config.toml
hidden_size = 192
hidden_act = "swiglu"
normalize_top_k = false
vocab_size = 8192
norm_eps = 1e-06
qk_norm = true
init = "uniform"
learning_rate = 0.00305
beta2 = 0.98
Below are experts of layer 10 (counted from 0) of a mixture-of-experts language model. Rows are named router (the router's row for the expert), gate (a neuron's input weights, with its number), up (a neuron's input weights, with its number), down (a neuron's output weights, with its number) and show model dimensions 64-127. Each number is 128 + 24 x the weight over its row's rms, rounded and kept within 0 to 255.
Before each expert's rows: "gets" lists some tokens that make up at least twice as much of what it gets as of all text. This comes from a sample of Wikipedia text that the model never trained on. Tokens count by the router's weight.

# expert 3
gets: "\n", " |", "=", ":", " (", "."
router [140  75 105 138 143 167 143 122  88 107 128 167 149 144 176 126 160  97 122 136 139 164 134 120 161 149  92 160 121 164 138 152 154 159 131 138  93 148 105 144 120 143 111 146 129 178 100  95 129 134 142 109 108 142 138 138 133 137 169 150 110 113 107 129]
gate35 [122 122 106 139  79 131 177 106 170 116  93 114 129 137 123 151 143 145 132 129 116 135 132 105 100 113 122 129 144 108 123 132 137 124 164 118 129 145 147 145 127 186 142 112 126 128 160 157 116 109 127 154 128 124  92 163 142 124 146 128  95 111  88 124]
up35 [122 127 146 139 124 147 118 171 148 105 170 154 136 125 107 177 120 108 121 112 113 129 116 112 130 128 110  90 145 116 134 153 122  91 134 147  72 125 137 112 146 165 135 138 110 132 130  97 132  88 180 151 144  93 131 171 146 152 128 122 159 170 130 130]
down35 [ 93 183 122 111 169 127 138 109 146 139 131 108 116 150 100 148 108 124 118 163  87 166 154 142 113 161 113 119 147 137 116 131 123 102 112 154 114 126 101 109 115 116 164 187 131 155 122 175  97 133 145 130 159 129 152 100 107  92 147 133  89 115 160 157]
gate36 [143 128 119 130 130 134 129 122 179 122 132 136 131 130 143  60 120  83 125 143 104 122 108 114 122 138 127 111 166 131 139 138  97 132 159 135 136 142 132 104 140 112 125 148 112 130 158 132 107 156 101 163  96 143 141 137 102  82 151 111 149 169 116  89]
up36 [103 118 122 116 115 128 102 144 132  76 149 162 112  98 102  85 124  97 101 130 127 117 116 128 137 122 127 123 160 135 135 140 110 148 142  85 127 147 141 112 113  87 148 157 163 126 138 117 114 119 112 160 119 154 106  99 103  81 138 144  64 175 169 114]
down36 [110 115 110 100 135 151 119 129 137 165 117 136 140 179 123 147 117 117 105 160  96 118 147 137 111 167 143 154 170 165 135 108 120 138 137  90 132 128 137 104  96 177 138 158 152 112 151 128 119 176 125 136 163 153 134 129 134 111  90  84 144 143 120 184]
gate37 [131 176 108 158 132 131 105 150 179 164 128 141 158  70 125 112 185  91 110 161 144 146 137 142  76 123 137 104 122 127 119 101 124 148 143 135  91 118 140 110 149 102  89 146 146 132 150 126 118  87 114 116 135 117  89  98  96 102 134 123 102 113 156 165]
up37 [163 106 123 143 101 145 161 119 123 135 136 131 142 193 145 135 149 167 147 119 160 108 109 106 146 149  98 164 123 135 167 153 121 121 148 176 177 137 115 156 159 130 145  92 118 100 135 127 105 127 180  84 142 156 145 108 144 117 126 145 114 158 134 123]
down37 [147 114 155 122 114 142 138 119 148 127 163 106 137  95 111 162 143 132 159  78 127 117 111 106 134 106 113 129 156 173 148 152 148 148 143 131 114  82 136 106 150 119 141  92 129  87 139 126 142 137 136 141 138 104 131 139 147 116 122 132 134 149 171 125]
gate38 [152 141  89 139 123 102 102 154 162  85  94 121 142 117 113 122 131 115 174  99 117 132 128 136 136 135 101 114 118 133 127 147 102 124 157 116 109 136 157 139 119 126 147 114 107 116 106 156 169  91  85 140 141 116 119 110  86  88 106 153 161 136 150 139]
up38 [135 143 121 129 152 117  68 133 114 113 135 129 158 162 153 133 141 158 118 152 121 137 129  90  69 144 111 113 147 122 152  82 140  85 185 122 166 124 116 151 104 139 175 133 138 128 133 108 147 175 131 160 117 142 157 150 137 115 101  66 136 148 117 152]
down38 [127 110 109 141 140 143 158 115 140 136 146 122 117  94 123 132  99 118 110 126  83 129 129 153 151 149 123 119 113 142 150 130 137 135 127 143 113 121 146 128 117 129 142 112  79 127 142 110 113 118 155  88 137 108 147 125 153 101 139  87 131  96 142 192]
gate39 [136 107 103 122 117 124 105 107 122 158 140 110 125 129  88 100 124 140  95 176 125 127 150 135 102 159  93 100 152 152 131  63 108  46 166  94 141 139 118 145  94 122 117 143 116 136 121 129 151 141  92 112 106 147 165 105 131 117 130 132 138 131 147 149]
up39 [128 104 188 169 108 121 110 125 105 110 150 156 152 119 154 161 128 118 169 138 142 114  83 111 136 150  70 148  78 124  85 123 150 127 127 132  95 158 126 184 127 126 173 110 117 127 135 154 125 129 133 159 127 112 124  87 109 169 164 100 129 145 178 139]
down39 [114 109 119 127 122 123 150 122 110 139  92 121 134 155 160 127 121 118 167 133 121 148 141 114 106 132 122 104 155 123 129 120 132 101 173 104 118 125  95 162 119 119 168 157  91 118 103 121 157 139 115 150 150 135 129 126 157 139 121 122 109 158 127 128]
gate40 [174 131 144 123 108 105 114 116 181 132 143 122 151 140 133 102 144  98 184 109 125 120 107 119 135 150 117  87 153 125 120 139 133 112 121 137 139 104 142 153 111 120 145 126 116 124 112 148 163 131 138 126 107 124 113 135 124 112 130 115 119 102 123 100]
up40 [114 124 128 141 105 138 183 104 127 133 130  92 109  89 124 131 132 151 146 129  56 141 125 158 151 121 106 138 147 112 133 137  97 137 124  97 137 136 152 156 152 134 134 128 142 126 124 175  85 151 101 106 141  94 139 171 161 149 109 137  95 137 127 117]
down40 [130 160 113 140 114 113 158 130 137 136 139 144 123 141 112  85 135 169 138 151 143  84 111 117 183 130 110 133 149 144  95 159  91 120 114 117 127 136 123 136  85 104 127 113 106 104 123 158 160 140 117 145 157 143 122 150 128 130 175 127 132  81 161  97]
gate41 [100  96 125 152  83  99 119  99 110  93 138 136  83 142 153 118 143 115 106 135 133 120  95 117 145 146 144 136 112 113 152 150 138 169 136 101  98 125 160  98 106 187 185 111 133 152 150 112  92  96 116 139 106  95  93  88 145 128 100 156 125 143 131 133]
up41 [133 119 134 128 125 142 125 142 163 110 146  98 125 154 145 133 123 126  93 122 149 148 118 142 102 100 130  96 113 150 169 165  97 158 149 131 132 131 182 107 149 113  98 145 106 133 102 101 159 143 100 142 106  97 103 153 122 110 148  72 127 111  69 103]
down41 [116 101 122 124 123 103 124 133  87 120 116 121 137 146 178 119 140 157 101 128 161 126 126 162 141 127 130 155 124 135 135  87 105 118 110 150 110 114 130 103 132  89  98 136  89 171 165 117 136  75 145 168 172 107 106  82  96  96 141 130 166 145 127 167]
gate42 [146 129 132 176 147 124 140 114 148 162  80 123 132 115 143  77 144 104 118 121 102 118 147 101 150  92  98 150 100 142 113 120 111 123 126 104 149 143 158 150 128  89  85 109  97 116 131 151  84 113 115  94 136  96 151 151  93 125 111 115  96 147 152 131]
up42 [123 151 108 110 117 191 142 114  97  97 169 179  97 155  68 149 122 162 127 135 184 121 122 134  81 137 125 158  86 112 159 167 126 111 130 122 114  92 120 140 128 149 139 162 125 125 129 113 169 137 110 150 163 127 125 117 153 145 125 170 136  93 122 162]
down42 [189 111 151 137 118 108 147  90  90 144 142 158  93 132 138  84 148 118  80 151 146 128 132 115 111 122 114 113 149 105 135  95 155 172 154  92 136 173 136 120 138 142 165 111 147 127 127 105 114  70 150 128  90 172 120 131 139 144 133 192 109 150 133 107]
gate43 [141 170 117 169 136 105 102 131 172 109 150 133 127 103 141 168 172 113 130 115 129 147 151 138 163 122 143  97 138  74 119 105 146 106 152 103 147 110 155  86 142 120 108 138 143  69 157 152 101  94  93 133 118 140 113 126 117 137 140  85 104 109 172 109]
up43 [ 99 134 141 121 179 129 141 130 136 183  91 100 136 142 113 118 140 170 139 145 132 114 154 117  93 105 159 141 143 155 170 117  89 125 131 104 133 116 107 192 162 115 116 114 143 120 111 161 147 143 180  86 104 155 170 143 150  98 124 123 138 134 136 169]
down43 [119 121 159 176  93 121 149  88 146 129 124 135 128 107  51 122 109 106 134 143 161 110 110 140 146  67 117 119 111 129 109 168 162 133 144  96 131 130 145 115 137 157 153 185 159 136 124 143 114 140 136 105 132 147 135 167 111 134 114 123 127  81 158 139]
gate44 [104 114  79 155 121 108 138 125 132 128 108 123 151 134 140 146 105 145 147  73 137 140 186 171 156 117 121 121 150 110 117 139 109 133 137 118 136 134 141 129 115 112 151 133  99 111 100 165 147 145 108 159  81 101 157 126 111 126 151 132 160 107 119 128]
up44 [135 130 159 135 102 123 105 117 163 146 123 131 113 120 111 118 158 170 156 118 116 141 129 137 107 134 142 121 151 142 118 100 129 101 124 125 103 126 149 121 129 149  87 131 116 144 178 111 153 105 129 100 153 151 153 146 132 170 129  99 152 143  99 164]
down44 [140 134  81 141  99  97 132 170 126 109 100 108 126  83 119 105 167 134 140 149 120 140  96 129 129 154 155 189 114  92 127 153 118 166 134 197 113 138  89 116 137 146 104 144 119 133 126 102 162 114 104 119 127 141 177 139 101 122 131 149 119 148 126 145]
gate45 [116 123  64  87  95 114 135 141 146 147  73 111 151 132 159 173 136 108 139 102 157 139 170 122 123 119 109 119 108 108 112 173 156 128 105 138 159 106 114 131 164 106 138 146 137 117 128 161 141 107 139 131  88 123 219 119 143 148 123 202 107  77  75 140]
up45 [144 128 139 135 119 138 130 162  98 106 125 145 183 137 144 185 131  95  97  79 120 135 102 142 140 134 129 142 100 118  91 147 109 153 125 101 112 111 113 124 125  93 156 141 108 119 135 132 123 183 118 172 124 127 132 146 138 155  99 139 145 119  80 168]
down45 [106 167 142 161  94 179 132 128 112 112 134 121  83 175 175 132 137 126 119 182 115 140 113 170 108 140 160 116 148 145 124 111 130 150 152 119 154 104 158 122 111 180 150 136 121  97 134  99  87 120 139  79 167 136 130 138 117 124 141 137 103 137 148 125]

# expert 5
gets: "\n\n", " the", " of", " to", " in", " The"
router [165 152 147 140 138 164 143 102 112 174 112 109 169  99  75 138 139 141 127 160 101  91 158 170 131 161 169 100 126 134 110  97  89 123  98 107 123 112 142 142 118  84 118 137 129  87 140 121 122 135 111 106 142 137 124 126  99  98 179 142  93 152 162 151]
gate22 [139 115 139 156 115 141 100 125  97 167 123 148 145 129 117 118 117 120 167 134 142 132 165  92 153 147 131 105 128 147 142 103  85 164  88 106 145 181 127 139 120 141 148 166 116 166 125 116 110 129  86 146  98  98 182 122  98 121 150 128 139 108 133 108]
up22 [138 154 135 139 141 144 125 127 129 106 129  88 138  94 129 138 128 147 133 102 161  92 148  78 150 152 135 120 168 120 135 142 118 131 155  86 144 115 123 157 139 163 156 131 174 135  93 118 110 135 116 127 118 144 117 145 114 117 139 117 125 109 114 122]
down22 [128  96 122 125 153 103 171 157 106 139 119 136  99 110 138 129 111 103  79 150 108 127  81 170 145 130 142 135 153 108 154 156 139  98 144 113 115 106 123 106 170 106 134 123 127 137 157 163 125 105 162 194 116 131 155 101 143 169 155 122 104 135 118 119]
gate23 [115 121 106  94 120 141 103  80 152  98 144 129 166 148 136 106 171 195 134 108 118 131 156 132 151 131 129 180 112 173 102 134 108 144 143 112  93 114 132 158 141 130  92 133 135 158 126 133 170 111  91 118 136  79 121 145 123 114 158 107 124 174 127 140]
up23 [151 111 175  98 121 130 102 109 150 177 101 129 139 158 170 120 137 156 119 143 121 123 128 126 107 139 137 136  82 178 114 119 124 118 137 143 103  89 120  93 140 135 114 134 107 173 103 104 182 122 103 118 134 131 134 102 108 136 220  96 157 121 129 160]
down23 [101 138 106 136 134 126 152 121 114 118 117 140 102 136 126 114 119 142 160 110 122  90 153  83 120 128 170 138 142 165 116 158 140 140 162 138 114 120 110 125 160 123 135  94  92 114 165 177 140 148 103 135 175 159 106 140 161 156 161 112 125 114 157 120]
gate24 [124 131  99 113  69 150 119  63 104 154 153 121 150 125 112 113 155 125 107 128 131  75 134 134 175 130 103 124 118 153 130 132 110 101 132 109 135 108 115  98 112 128 125  92 152 119 151 159 149  90 159 142 100 121  58 139 129 173 156  94 125 109 111 141]
up24 [164 151 136 129 104 134 175  99 139 121  60 106 117 150 129 154 132 136 134 142  87 150 176 124  82 141 104 126 149 103 118 114 139 114 154 119 121 127 115  96 138 168 111 164 140 124 141 173 121 146 109 125 114 130 147 104  92 149 150 106 128 152 125 159]
down24 [145 113 116 105 127 118 129 120 151 102 140 137 134 132 112 138 156 120  92 135 104 151 139 123 112 134  99  93 193 131 132 142 123 127 157 117 130 111 154 111 164 151 119 183 120 112 160 148 144 127 145 128  83 152 112 132 108 119 154  85 106 161 134 113]
gate25 [125 104 162 158 151  89 174  88 112 149 156 135 132 107 146 140  91 108 145 153 183 173 163 109  89 114 132 160 115 136  88 120 135 150 109 115 146 145 124 138 153 109 147  71 155 120 167 140 136  98 114 156 131 124 135  99 145 118 110 130 131 138 162 160]
up25 [146 111 115 112  77 147 131 162 123 113 110 145 104 159 119 147 110 102 133 137 110 139 138 183 118 135  99 130 175 123 158 160 164 137 132 154 111 119 129 127 132 105 162 120  89 160 128 129 128  98 156 155 102  66 137 178 137 156 117 132  94 137  97 112]
down25 [122 114 125  81 161 151 159  98 165 129 103 107 124 147 127 125 142 120  99  49 157 133 137 156 143 156 148 137 150  94 137 127 119 166 151 160 136 156 133 155 104 137 145 103 168  77 153 166 155 123 145 116 114 128 165 100 166 108 152 128 109 127 129  70]
gate26 [121 100 116 115 103 155 136 108 142 153 126 154 129 162 149 129 133 126 117 118 136  96 157 118  74 112 156 168  72 156 141 139 126 149 114 116 123 165 130 147 125  97 120  81 108 120 136 134 110 123 167 121 133 103 133 147  97 154 133 150 108 145 114 117]
up26 [136 139 167 115 124 108 170  78 159 138 156 129 132 119  87 157 144 139 156 108 152 159 161 119 165 165 179 159 114 140 120 122 113  88 124 137 105 167 113 158 113 106 158 125 154 136 142 134 117 132 138 100 122 128 127 128 118 129 137 150 148 115 116 105]
down26 [116 120 150 100 148 128 140 131 139 132  96 175 135 110 113 167 138 122 121 103 112 125 187 122 112 117 143 110 148 138 142 124 104  94 124 112 146 109 121 131 152 107 148 103 117 133 146 142 129 111 112  85 132 128 100 138 113 133 103 120 127  84 156 161]
gate27 [ 85 115 122 153  72 118 148 110 108 175 108 158 162 126 130  71 127 112 148 112  83  95 162 122 105 124 117 121 116 140 127 154  90 180 137  95  93 108 139 140 156 136 135 105 107 138 140 144 154 113 144 171  95 115 171 120 105 118 146 147 105 124 116 186]
up27 [108 116 126 125 107 137 105 139 102 165 169  97 144 139 141 115 128 108 102 103  78 121 135 149 100 122 113 115 117 115 170 160 143 131  92  84 169  36 122 121 123 134  95 120 136 147 167 129 120 142 126 105 126  98 167 127 107 150 110 114  82 111 145 148]
down27 [115 181 106 167 104 158 120 120 121 110 152  89 118 122 120 132  93 103 136 125 118 127 153  93 105 127 155 151 111 135  99 143 171 151 137 124  87 122 131 123  99 125 154 145 165 104 125 113 109 123 175 142 121  98 157 131 116 123  96 128 118 153 157 135]
gate28 [122 124  51 105 141 151 154 145 149 145 106 135 153  99 126 135 134 135 146 137 115 131 147  68 145  96  97 137 141 153 127 120 111 112 120 153 177 127 112 140 164 128 104  96 126 133 114 151 154 132 158 111  87 144 160 129 124 155 101 134 107 100 154 104]
up28 [122 122  85 143  99 133 133 124 123 124 114  73  98 100 156 109 132 123 184  94 118 125 110 141 154 104 150  99  98 101  94 127 124 143 121 119 132  99 104  80 114 123  96 135 164 111 146 148 168 126 121 122 139  85 132 114 113 128 109 128 156  89 144 120]
down28 [104 159  96 148 161 135 137 162 156 150 150 139 120 154 154  97 166 122  92 106 157 102  90 142 138 153 140 111 112  98  94 123 172 139 101 133  54 130 132 124 130 152 112 141 123  92 149 150 145 133 112 146 164 121 142 120 159 125 136 141 126 145 107 106]
gate29 [152 146 100 174  95 110 118 111 159  92 122 117 121  95 113  63 125 148 138  96  84  80 158 111 125 125 108 127 155 144 122 172 136 111 190 113 117 114 188 146 148 113 168 139 111  98 117 145 131 144 108 109 104 118 110 134 115 119 142 126  78 124 146 177]
up29 [117 120 102 132 101 122 135 145 125 155 116 146 125 103 124 129 137 132 158 141 122 106 107  75  94 140 150 167  93 115 139 144 120 140 132 120 114 132 156 114 148 150 147  90 120 104 152  99  84 108 141 146 139 118 157 136 172 121 101 115 103 131 116 134]
down29 [154 122 132 107 111 122 143 153 144 145 148 158 154 140 124 163 114 113 147 121  92 164 149 117 119 140 120 145 127 160 128  95 166 118  95 107 121 124 124 146 122 173 123 107 111 132  98 118 138 172 127 133 138 122 165 179 153 103 137 125 113  87 109 135]
gate30 [164 139 108 101 104 106 180  71 149 134 116 161 108  91 118 128 132 114 169 141 120 108 137 141 153 134  92 115 148 116  98 138 137 114 133 142 155 141 139  82  96 130  87 103 177  93 118 157 148  59 152 122 129 121  98 150 148 178 166 113 107 166 117 116]
up30 [172 130 138  91 147  96  63 127 144 139 152 164 139 163 118 141 150 175 155 152 101 104 128  76 126 137  76 134 123 117  98  96 103 130  97 144 156 137 123 162 120 148 105 107 134  79 156 138 110 119 133 150 129 116 154 117 156 158 152  63 120 143 152 143]
down30 [148 141 125  94  98 137 105  98 115 141 136 137 109 112 103 126 161 118 141 150  91 159 150 106 105 134 129 137 152 143 115 166 123 146 128 110 136 152 128 112 118 130 130 139 140 160 108 143 129 139 151 141 100 143 133 157 122 127  83  99 113 150 149 124]
gate31 [157 143 100 131 114 149 110  77 153 108 157 133 100 105 143  91 149 112 166 139 162 131 107 104 168 148  95 146 105 146 169 128 139 161 135 138  89 156 106 135  99 115 117  80 115 120 101 140 121  94 119 155 147 170 106 144 176 121 139 180 128 121 109 109]
up31 [126 115 128  93 123 123 128 138 117 131 142 124 130  55 132  89 113 148 154  96 149 135 138 124 142 116 106 112 118 141 135 151 126 155  79 104 101  65 101 154 135 138 179 120 115  88 139 133 125 151 179 120 140 120  96 110 114 109 103 153 139 116  86 114]
down31 [138 139 129 169 109 114 106 166 107 121 129 110 128 102 114 152 125 133 133 136 161 125 115 152 120 145 100 116  73 143 116 173 138 110 144 133 152 149 141 128 123  96 165 110  89 150 107 112 139 143 106 119 141 120 114 114 131 140 138 132 143 129  88 142]
gate32 [138 110 121 109  98 124 141 133 170 144  86 123 135 121 149 142 107 130 153 118 149 118 139 143  95 112 137  98 163  99  81 146 141 143 116 157 127 118 136 116 128 169 157 145 108 116 151 111 193  88 108 123 123 154 145 160 195 159  81 152 130 143 105 110]
up32 [142 133  91  95 104 139  86 124 110 165 134 102 154 145 103 126 136  97 131 143 137 142 152 151  78 101 124 126 112 137 135 174 133 146  94 138 131 153 138 133 142 106 112 131 162 176 106 132 106 122  98 187 106  69  95  71 158 174 171 143 133 150 148  88]
down32 [110 136 140 158 123 133 129 106 105 113 116  80 131 127  33 100 147 130 130 122  84  79 132 156 123 133  95 135 150 164 131 124 141 107 105  91 136 138 124 108 110 117 166  94 152 112 108 139 163 116 120 123 121 169  91 141 138  91 164 119 183 114 110 106]

# expert 1
gets: " was", ",", " is", " and", " as", " were"
router [129 161 117  92 110  97 135 157 133 111 131 106 160 128 109  99 107 123 114 118  69 131 118 134 134 116  96  91 113 140 143 136 123 124  93 139 142 112 110 112 135 130 154 126 165 132 153  98  96 143 128 169 173 124 103 125 148  75 113 130 150 114 119 170]
gate0 [112 124 137 132 156 138 120 123 132 110 125 121 102 131 176 117 127 120 164  90 119  93 151 118  96 148 134 125 149 135 132  99 128 117 112 145 159  70 142  85 125 150  99  97 119 139 130 120 131 149 152 117 104  93  99  84  92 146 115 152 121 105 184 107]
up0 [113 111 104 111  97 112 120 129  78 123 188 117  94  80 139 126  97 116 122 124  90 103  95  87 143 135 155  93 114 125 140 141 106 104  76 114 141 100  88 134 133 149 108 118 134 120 105  88 125 147 156 160 157 151 141 136 144 121  95 139  98 140 136 124]
down0 [ 89  94 171 148  98 121  56 141  93 118 153 123 124 118 162 106 128 116 147 147 121 100 141 134 140 160 123 118 123 121 155 124 129 153 156 127 112 145  96 124 143 137  94 105 154 126 114 130 124 118 129 140 102 114 145 141 148 124 127 125 113 125 127 113]
gate1 [123  93 119 149 138 108 144 136 161 156 136 140 109 137 151  92 163 105 152 113  84 174 145 130 130 134 152 133 158 177 110 124 113 154 162 137  97 133 178 147 130 133 133 114 120 110 154 125 125 103 132 107 107 152 157 136 107 157 109 115  88 105 121 115]
up1 [169 134 126 155 118 160 167  85 145 127 132 118 113  73 126 126 127 128 115 128 106 127 127 142 132 145 155 126 194 119  87 148 138 130 136 115 131  99 129 144  66 117 138 143 141 107 156 110 129 140 130 106 128 124 165 113 149 120 121 126 166 115 111 101]
down1 [155 113 119 111 124 151 160 121 139 126 142  96 135 130  81 160 114 112 122 112 111  96 103 168 131 109 100 146 132  81  83 126 124 125 124 164  95 116 133 157  91 157 127 153  81 129 138 118 166 155  87 115 136 113 118 120 144 139 156 160 149 143 114 132]
gate2 [152 154  97 111 117 148 144  85 162 157 102 129 123 122 111 119 183 176 117 137 124 130 115 149 133 169 103 134 160  93 125 141 106 112 140 135 173  92 100 129 131 126 130  92 132 117 151 136  93  98 124 142 112 139 126 107 107 108 139 114 130 115 129 140]
up2 [156 150 159 136 141 110 108 145 128 132 123 142 147 127 145 119 130 109 100 136 114  84 111 129 146 145 110 147 131 103 127 128 120  99 129 105 149 149 120 160 124 160 138 146 111 160  98 124 130 106 140  72 180 135  86 104 144 117 138 163 111 192 158 162]
down2 [155 133 121 151 142 149 156 144 130 103 121 108 121  96 109 134 121 112 138 117 108 126 131 141 146  95  87 123 138 145  91 153 114 111 120 152 141 120 142 160 153 132 128 166 115 129 131 133  81 137 116 120 205 121  86  94 143  91 156 101 160 135 133 166]
gate3 [131 106 121 141 121 141 142 122 124 133 100 109  99 143 119  98 128 174 146 118 132 124  97  63 175 129 149 134 130 125 109 137 131 165 160 145  97 140 155 148 135 113 121 111 127  85 147 152 116  65 125 157 179 113 160 147  98 148 100 121 115 148  62 130]
up3 [106 129 154 110 140 132 125 137  77 138 146 123 150 148 115 119  93 109 101 104 108 127 119 161 158 151 110 166 147 135 172 126 150 110 108  83 107 121 125 112 143 137 130  80 129  77  73 121 117 158  70 125 118 142 135 118 104  97 117 171 145 131 110 131]
down3 [163 123 156 117 115 108 135 143 134 142  93 120 110 104 149 159 144 108  93 144 162 100 137 141 102 119 109 127 147 117 142 110 136 107  96 153 137 122 104 159  96 119 157 126 110 171 155 101 138 123 154 121 151 109 131 128 134 136 140 133 115 130 116 143]
gate4 [133 107 147 133  92 141  98 167 133 168  92 137 118 141 123 126 151 145 128 139 105 130 149 109 115  70 122 161 104 131 133 134 103  90 135 136 107  95 102  63 102 165 113 131 129 139 125 136 144 126 155 150 134 128 117 168 165 111 144 144 100 120 178 104]
up4 [130  94 130 138 151  85 153 101 145 118 129 133 126  86 117 130 151 103  98 130 150  99 103 136  50 103 105 159 122 168 141 149 170 104 162 130 165 144  91 129 154 113 150 119 109 136 172 153  78 119 180 126 144  97 163  76 109 116 103 122 107 117 145 106]
down4 [119 160 160 139  84 106 134 142 116 148 141 143 124 117 150 156 155 142 116 129 158  82 100 158 104 136 110 113 112 146 129 141 132 124 106 147 103 131 113 132 172 111 139  95 122 115 145 148 123 117  79 145  94 111 152 181 157 149 131 133 118 120 151 139]
gate5 [110 108 110 120 148 129 104 159 128 107 149 119 130 148 134 146 144 145 148  94  92 115 155 200 110 119 158 142 100  98 132 139 134 151 133 103 123  91 126 120 124 127 132  97  96 158 143 115 155 128 109 147  71 162 157  78 128 105 134 119 131 142  85 115]
up5 [121 134 133 150 125  99 140  95 118 155 129 140 113 137 124 134 100 116 111 167 161 146 134 132 144  93 102 105 181 166 133 103 117 115 128 136 136 159 134 111 161 146 102 136 156  97  75  88 133 138 182 139 123 136 153 132 122 126 124 161  96 102 182 143]
down5 [110  96 112 148 122 126 151 139 138 129 129 163 129  96 141 120 139 145 103  95 116 139 134 114 133  75 132 163  97 149 141 126  93 110 164 116 118 168 144  83 136 141  73 152 110 117 119 119 147 106 141 163 110 123 124  96 136 151 124 125 153 134 130 157]
gate6 [129 137  95 147 118 177  85 125  91 157 144  95  98 139 131 111 173  88  96 116  95 155 134 150 130 126 160 121 140 112 103 116 139 111 105  96 154 137 157 106 153 114 161 138 119 141 127 125 154 100 126  94 112 162 115 123  82 131 119 107 111 151 133 130]
up6 [111 130 121 102 164 111  92 118 141  98  97 172 158 150 137 164 104 138 111 136 167 122 158 132 107 113  67 111 134 126 181 135 164 150 140 133 126 117 146 121  53 150 119 124 180 115 198 131 122 148 133 103 130 128 138 128 148 113 113 142 115  81 118 124]
down6 [129 148 106 102 125 124 156 165 123 117 138 127 135 139 114 106  96 144  81  95 110 121 165 143 121 138 132 146  98  95 135 136 130 120  79 166 157 103 137 108 131 126 112  69  91 173 160 113 114 108 147 158 117  91 112 143 140 114 119 115 146 132  98 134]
gate7 [135 103 126 100 121 121 118 131 130 116 174 111 158 133 121 127 141 124 131 117 105 124 137 122 120 136  60 161 162 125 122  90 100  93 155 170 110 108 125 118 125 123  73 128 133 130 120 107 122 106 124 149 126 137 162 107 136  99 103 129 157 129 157 142]
up7 [163 168 140 127 157 134  67 115  99 107 148 160 125 133 115  86 176 110 139 148 149 147  81 153 146 113  67 171  97 110 144 173 126 105 109 137 120 112  85 114 141 109 134  99  90 176 103 142 142 157  84 125 116 144  93 155 123 121 147 126 127 162  95 102]
down7 [108 113 133 149 125 124 152 126 140 144 121 153 104 169 172 137 150 128 153 127 102 101 130  92 123 146 133  90 147  96 125 130 143 126 155  97 149  95 167 174 149 154 120 132 162 116 131 122 103 140 119 162 117  87 132 116 148 142 106 167 127 133 139 140]
gate8 [146 114  71 115 126 119 176  89 151 156 133 120 154 113 123 152 187 125 118  94 124 124 151 153 128 116 101  97 108  94 136  82 106 134 164  93 114 122 176 135  95 108 103 118 147 138 124 113 157 122  74 123 127 105 109 159  88 131 117  72 117  94 134  70]
up8 [144  82  87  99 115 151 145 133 108 128 119  79 139 136 114 124  82 156 116 126  97 153 156 156 133 169 171 120 154 104 135 162 145 109 114 171 180 146 154 161 108 154 149 138 112 160 125 145 135 133  89 137 151  82  92 146  98 144 145 110 116 124 147 106]
down8 [148 108 129 109 147 152 122 157  99  93 121  79 115  93 132 140 140 152  92 126 110 148 132 138  84 122 154 140 116 110  77 107 127 126 104  98 128 157 150 140  92 116  97 128 157 117 154 172  93 114 157 131 182 158  95 125 104 154 153 141 133 146 146 143]
gate9 [ 96 130 115 140 152 117 121 120 161 178 172 159 130 124  94  97 164 131 128 149 114 116 192 138 102 155 114 146  86 148 146  76 105 147 157  98 153 142 147  87 144 122 102 121 120 126 153 120 116 120 126 157 151 134 118 149 118 107 122 122 128 123 159 116]
up9 [135 129  73 113  91 108 164 168 174 113 120  94 114 178 151 178 131 125 141 121 126 135 121 156 132 131 131 169 126  78 114 120 123 129 117 102 106 117 166  85 131 146 144 131 134 134 110 134 150 132 122 179 153 112 124 115 143 105 131 139 150 128 106  97]
down9 [ 89 177 123  96 137 152 117 114 162 171 145 155 111 123 130 111 138  98 111  86 137 124 118 129 146 124 100  92 144 110 139 124 113 121 141 102 149 154 134 146  85 121 101 105 120 125 144 130 172 104 122 107 157 101 118 129 134 159 103  93 117 101 135 161]
gate10 [145 106 126 144  97  80  74 130  99 151 121 182 146 151 156 136  82 108 100 105 104 120 149 139 113  84 128  94 153  78 121 102 146 145 154 172 135 135 166 120 126 130 161 118 125  83 151 151  89  85 125 150 144 143 138 110  89 125 152 161  89  92 149 138]
up10 [130 125 101 124 107 146 128 121 170 128  63 137 126 170 149 121 129  98 120 128 115  95 155 175 117 160 135 143 120 127  85 137 133 137 164 124 159 124 162  79 109 125 113 126 121 133 140 159 144 110 165 164 138 144 162  88 115 131 130  94 104  69 134 136]
down10 [115 141 165 124 110 131 102 169 148 117 150  99 153 112 127 118 180 135 136 121 109 123 136 153  97 126 149 142 122 143  99 128 110 128 145 164 123  80 117  76 111 146 142  95 101 143 121 150 139 131 113 132  60 151 108 135  72 138 143 140 133 153 125 147]